Experts of a small language model.
Size: 12 layers, width 512, vocabulary 22302, 172M parameters.
Experts: 12 experts in each of 11 layers, 640 SwiGLU neurons an expert, 1 pick a token, a softmax router, a shared expert of 640 neurons.
Below are experts of layer 7 (counted from 0) of a mixture-of-experts language model. Rows are named router (the router's row for the expert), gate (a neuron's input weights, with its number), up (a neuron's input weights, with its number), down (a neuron's output weights, with its number) and show model dimensions 384-447. Each number is 500 + 40 x the weight over its row's rms, rounded and kept within 0 to 999. Numbers have three digits each.
Before each expert's rows: a language model's description of what the expert responds to; "comes before" lists some tokens at least twice as common just after its tokens as in all text. This comes from a sample of Wikipedia text that the model never trained on. Tokens count by the router's weight.

# expert 7
What it handles: Prepositions and clause-linking words in running prose, such as in, by, after, during, between, when, because.
comes before: " the", " a", " his", " its", " their", " an"
router:574466567547487549513479492499503560587488472493499485458564424475519569479503538511532575487451521494532518486602494487497507432538531449498522570483440541496528431465538539415566491453491478
gate0:479589528498463523453496469559458471572494488446577480472430521534423502486519536510494486504504506418510530469484505513463588493491437503535542481509516549483490454499560482505431501429507545
up0:477510558438446476482530491467496484482543434542525497521489464499559504543413481515432524546558507512556486513517516526518540566490430466518551422468508488501479513531455420471423432471591466
down0:518433516506508458488502532525503509504471498535488457557502500500483518507451534457499527517507377409492528513548509487535515490520461485415488556499577495542506490497517512474477518494516496
gate1:525461492525547476527557482442531421531470579506421495481524509416512415526508496578528474484598463425496556528504532531519443457449532515506419496498467475451482443444455467545471501440457577
up1:450483508506580440514603551484452492456440495548462527447423494527535510481499522411471511528499475510365446432524515511594551454496521517450566485545484494494542515537500483437574415544564489
down1:536432497542558523463509496443530416569521501488479459456420474524515434546457448464560505508477496510475503483524442482499509429515492471503452460487503485523510439485456437503446507518496431
gate2:488497502455544440548531462507480480591541549541475470499505490522524477483491461551428500497469490491478563459470533455410471550498441488527523502520491557583514489525446460487540556480533485
up2:490533492516561492486565486499462533595496493427446505542451436548523474512515563509465522487500438510519394509507577470480472593514538478452499502535450508532531543482488489503611512525507530
down2:480396527491496590443470496468537507455522485464527513534414528518538458504564458472559576432430590508522537521537423530583564483497504465543469495482522482539476488535483450463458434524475472
gate3:495491501513454473527486474494560511537555500533453438520490509558570471448503567554507508581514477474494504474496452468485526497531398471493499452521520609530462446510527521454535518486463410
up3:543490494512506529435581497515523517431483496523540532478427470451470484513407509510409530443482551462536498486493508478543550494449556473586511495460550407464519527494412544499492423455477486
down3:517492459560535525554480493481587434493524480508569501523523489512509535552556491504517387489559479504472523537441535513516468441505550511419474560516549481546495500476469478504545503506481498
gate4:472525480500408547473508494544451438525460378488510471524517468514425467483528477527526473531511425564497550524485493483514489565476490511512512397415494487497517505514522477478483407521563464
up4:534502514500445581524497521565488479499434446475562512472516423470472492532552515541474488477522516548486504497491547519466556567499450521427502493479425536528507500415531494505471416449461457
down4:408510515558477510523628500543485480497438511550498441533503506480543497500536456506457430575469506555562512551463445566601525509519544533445508550473526422604458439493461486559503479445403521
gate5:483494481481517497466517539505491522607516537397498495524497574434484410494474542539513472406494498462497480443507568526511434478516488514505487514528517450492402596464498488533491520483454488
up5:487433493489520562485550566553508505553517509420514404450495466447485501496460506473501491523528522526475494493511542435576500499489502495465447503442494487484506584538524456476494518511562521
down5:507539514543517553452523524504515445538531520488477435466506520388456519510468479480477565535543491505419499502547489487508544509510474500510432516504507519553524474485530512463491534458512462
gate6:511507522427554598410578532483458538579540498555546503594524485481598501515530474564503479529510481533500460512479574521475499558475538509472468567462485524492446596483510509535495504421542520
up6:500489467529433490515493501499504439506565452475485470574399491474459495550409508467490501458428520495499496508475420500519463543490516485578449492533486485509403497480533540505495503475467418
down6:487521581484415504521503539468452584547557489522500496569594453474539496545472444498490535539500484529516443491551503435492469492485521569501453489458484525484536541524499549549487471540480562

# expert 4
What it handles: Nouns closing a prepositional phrase before punctuation, such as time, years, them, him, plus final digits of years.
comes before: ",", ".", " and", ".\n\n", " in", " to"
router:494469474567509522489507479512492537508522528515509558504494512452458507540578481551451548480456532584461534518433518509503472540515501531504484538452429530486540493497549499464451488487535534
gate0:414552500526532521522575534551557482534490523461442524501554486548449496525500528531502493521511435501527471529468466513555454511468502513476495563539493483484440476562518489586517516494447536
up0:483478546532523510439526459515413519525452477432473504491482613502470459508524564477513512492521514464539458499512544531551479505460504544473573514479529535520460461568524575555513480448482463
down0:511471513537394506494521523485518469501472479512551543498494470478480506517507468488507528506463457490528509550448506515575530498529518545450515461465509481560427589468509458428550554530463468
gate1:498506488495522562489505499512518438511532486500443552544597435533456536565485470509509486522547496570505494486535502533482527492451427530536472529542440496446494485548497424488474506500526510
up1:437571526472514600498540475495495483485481572454537481590467466450504504568502525546481449507453512515482450426481541501489513462503522596531481535455485432592458526559496533490463599512504470
down1:474483463508581506463593497456414451536495498475502442512538506476503533539495490528494537528549454537436510550526530495492521515516487533495535548499568488490562514527477482362527528507494472
gate2:486521520455467555552492443496537515483489546476496468443541581500478527508558560488534501490525421435491510475492502471502492483472509549622471442426503505486470492495406557515447487458499538
up2:490454445574536558429446423526545598445494482508467456484510559466455582442468572487588485473531522500523516513521465459464551464539507529569487424442539511449508512537472501465425454499515506
down2:606489419533475472475483455547555503512517533456450520514466553442453473429585550509532520546495509505359498510524445484496586542538501498476543506556488526608518487514421519470474458468421491
gate3:516470573510426516468475546567459388516554485483578538517523511540503523596493474581507468517510495485550494504491579459484598475496476430499525558486522496502452509580519468499505433517453497
up3:504520514526502407518533599443489521526472474536560473470486503560555362453484495474506487481487563507481473499492442544482504498466518493531527497548556469545462518430522585534436429438413449
down3:498513467437464442486551496496522479547503479516462546540457509469538493459528472523548483399454538538499575510490481519492545486455509455522482388538487539545489530455494544453445455443463570
gate4:477520544469469460512509469513535557488477452468558541529579547510469473473500545546519494553489576478470503522551422499525491511487492527534602566495480502489460462503464555442512481491460462
up4:502533441503587474573455553504535475471486511481500542457454458475551543501482519519533548491489529450528488468554524465462535604525485534456491580505506501509562555547434506549551590557593507
down4:496488539468525463534554598493557514473503554497510481477479518511489503559538465430522471498455495541531519496510471524517510459534498475610493443552497530523503461528513503456445511489485456
gate5:449555506506442489502536504492496554558534444459578532517500442489421528499474501580584518434446526520530510513488486529569469541518512484525498473544464407488587501546507508460518498567477507
up5:521481471516447500548504490456449505443492476470544593428447521489520501525468491489473499584473441509540486553531509493498443507526516482459538448494524505522434386450457502577514511464451464
down5:515544493526465526503522509449564474515481499452448540544450523513506472515524510499582419523545561505516456475467490535536485514437509532476529522479438430467491506502502454531490505558506449
gate6:518547529469519534429467541501466527483544489496512556520454438452459517555573430498527512515511433498533538506417592472583557468497469550492500425455549474522521478539403498478454483505485572
up6:505527557513517542529471514528493501441473515557483542405510513438504519410570524412385533497525488451616561563441543538541560541431467535510459486444493523503592515527378464422502507413481507
down6:570546526437480466510477491461516460484492496507541457493555532467576553504517517472569618555539433499562510519526491502525444569571543530506538433438547598480512504559482538489448531466504539

# expert 5
What it handles: Nouns, ordinals and adjectives right after the, his or 's, e.g. same, own, following, largest, game, age.
comes before: " of", " was", "th", " is", ".\n\n", "'s"
router:450448572475495447522593535541466543485549469483475437477446517495534513468473409449529554474537527452511423465477461545486560487567478437489505485561457533518375577542492531532532576535525487
gate0:557512445517506510518471454554509474521528461488546462524529481502510531528467460592459465458554549544494492440461425431480512550515465576523517511529439564503478495485471626478534508491478529
up0:511423527538524443543465468532546448486450504556474552551476433526549475496494486497444467446491476508508470485527487448485531573545544496485516523494479420480464485506532523521517532582524505
down0:444568455511484526474533484599551512573469473451488468520539424483412505569439496450469427536494539466408525508369489469474535476507493446513524492530466491515544548491604543478499481523428492
gate1:404479534493490562464486456480463495508517541467446510501415568496488454485505459552506486588550471500568551559483528501474494536495400483462508500523467545442509461496518511446495503449552483
up1:466497531576565529504482496467582527436519538521524504454493447506530513493523502461446484479501450539448470434463525539480562483525532502498484421534496466449533514521444512525486527489555474
down1:534482594513505443485517524515569426469550488543438523497494480564502454543504549448472566489533506477523539471566510506484520494525532568477539451541538413491489495432565458533502563507522449
gate2:471541434444431483487468471510601524484523505478535501480464516537539469479508536547487550547456511566515454488542512519532529468491472581532453512527511467505527481538422548413509537507529488
up2:537521455457490564571506508504519444501497442393432464435490563537578504477462463432552529476495488456538519457521479544550493576482477457460458494549494471528490471432439460533522464518479487
down2:532501433541572548469510452528586531512464505537487562472531454485466512507505441499502497500524523462432545520587453567525444567482515564538465499484464510522374499515454406484474519544535423
gate3:486488489446575476602433528505473519467498534486453490472471583505478553540459458496523478527528442483530506511471440518448486455567501497534468512513535548472518417530500489448500471499439545
up3:508515491563471512427466426490525520524553504535513440580475527501532486411542559513497480496470478549511531470460484542491489488466487481567515487481447510493468483515483530459472512533539522
down3:503461570518544523470508561521499477500468430569469522508507511479472543516429567543470449520495570507491571433438420498516553452456498548518456474492471471507437521488520490452509470519566489
gate4:453501517566456484463513538537533540558463492574480563467504484599529515526450489457481468444505511588527539537487541489484480483476493527469473527509546443485471433590505424524472465604542510
up4:479517478521515459464475486514499444450410524467474558460546453557532505467486508503539524546477512541476462531517582476478514495466511533470466561510423502491481428568515523358489485524517566
down4:481489581546508529511437485437496481443562555448506469538466533513570460572494434424480478528521558428493494551479489559484476479544498550524564449468500549513489431478480425488557533518437480
gate5:467567357496522521555541553508465465500481441466610553501447500495491475504501522573483498520487485595465454463528493437533495564529526507552416429516494538473540442486507496435495500537468473
up5:457513449549460489500524482454520512474482426511495480465447534492519420470465423469437513481525460497544405506532541551469456569532434456465448477502452564515488426478449485504482580570545503
down5:497503477506582471376546508427488568488540509502469448413482471422485503500494487540503513425456440514436524518522450496447469456483493501436423542580477487485579422475436437500517475495486509
gate6:488465452494521525558540514529403490556534474472581461367426500514499502440510456460484515498539460463490480499527483533540501428484495531530471484539539464464502518514533430545513536453458538
up6:525512495506518437526470570521487486470496449452528529550457520497478504563457478554496543490514484445494521499486418444566529487503521519475578465463542497468530461488624581433523500481542541
down6:552478460459504492544514549472565485466558501535489440478481458517503539535577524448487544438510503527538464552461445534475488454613520477556496431490462507548461533542512506458475512464512459

# expert 9
What it handles: Commas, periods, and, but, was, plus main verbs after a subject noun, e.g. praised, established, developed; also However.
comes before: " the", " The", " a", " to", " and", " in"
router:578445487544464510474518516534555397523488501566479522487493495468490508487509506502516649522477549487422531465577510509526515519507477450487513550481479525491521521526488463556537487555577504
gate0:499506423469491455517514557485547471502474533439467468524506454489455506512484515533527492492519469511520417520512518486521535506547501416540471544527447552511551575506429508516532528551514552
up0:480523511435498510506517563473412569526513488527513432471519522462528498512475468480505498499530474450558487511546556549443471464415544424497492546471474526506470552508495437442470511474497492
down0:481520482567520496516534510465501499509487464469516494534523493428514504553535466455493401499497557473536499486408552520440447449577561468501515520530504535454512493473562502510529480460499550
gate1:518559596475511447503492378490487517532583493445491485466513469451468464529520488468490499484517511504474461498502427490527469431411428486506585502520496468494495455509490504541444487505431485
up1:559555442475470500432497430485480494541571491504509517520526467472441528485529556486413470538458489467494580543516519484487616518426510498529461561479474470505535505501506547450434500517575468
down1:548459494495456476510511562512543485564511417551469556524566483541508488542545548421559496515455514459431560502546543557435505530381511506513458464476544482491501524527503475459475480493609466
gate2:475453480471497536438508460466518482455510452510504508529501569533498529532497480429535511558468474467524566531473475564490492483490538524463529448509568545427531422479572523456525551457460522
up2:460445537475498509590569538531474522488509475537492482512478562576500542507486475433599486493520502496514528524505556513475490534552469466448462449482524566497466511554489384524501588487456565
down2:581560554504482478530537545453482493528523539509543512471528517511472449515495527493489608465493494447463481412633500475428510460481511438449529514525516510447520548509526510472468504501456481
gate3:497506601491514513488548496535509568543511518577512503512591483517520507508450454451525479490502461493473480546467506479482428500495504559484580481516514542522501435504458461518463451446501498
up3:535510527459543568559537528493478521559507491546440545474490473469454605522536580554535506564543559543512473529535524527473585457526497531486467512523524449474505459556506490451506552447549504
down3:542532507448490626546504469504531496588490499469467543499433546552447563538496564552468547485525463496470550505616557492460548497477562470461520491525476538475537460517539485485438481450475496
gate4:443458547521498486523456414453513487476486518483494524544464539538560469474475508463461497449535529543540584534507454487550505523538477511473526488564527470500452501432561478489501566469482552
up4:500531518560509486460541500458476452498470525406457502496476513443549500549458487539442535513509558562433508539541507515502513452488497507567515486445505478538519474496543596532513492491506518
down4:497566540486470425538501517558525471517533489499577496507576528466494534467430508505476434615505481444543452498458572544471557502490450492525539480440455642470556572533518462502456444507441451
gate5:513466528526481448519507493430421528509509514447590467471466547489568479496539506507522495447457551557514567429488445551473465514518436474515514430453489481517517517544480493553504502495460482
up5:536565547461525493484513465483531481454554475505538500528612499552563509451481485525499520509508434514512434543491488434528560510516494513517491544482537524572571510452506483371487551475555550
down5:498521525550460503537477525529512523447532466503506538431549484564519442512553516575458445476517484487556519496424504538445520535529595531490461507496555507439500489523496497532475493471542551
gate6:460500514529461490467518504548530455452464502480468487562516482537480502426553481484537504487437522468547479483495466471505553520487561494582504452520554473482453505593423480490487621543564526
up6:568499484497496463530494425510466472517550631465499478542516476516525484519452484522522485489530462488499475527520457506497494450475496475437476565502500505438516476514471571537480408493504537
down6:493542491438443573463428517474471559464424489546519537449537508514508439471449511435523621560466514435479506544478563483509458571496496508536521492550473488487505559501403507505521573492505519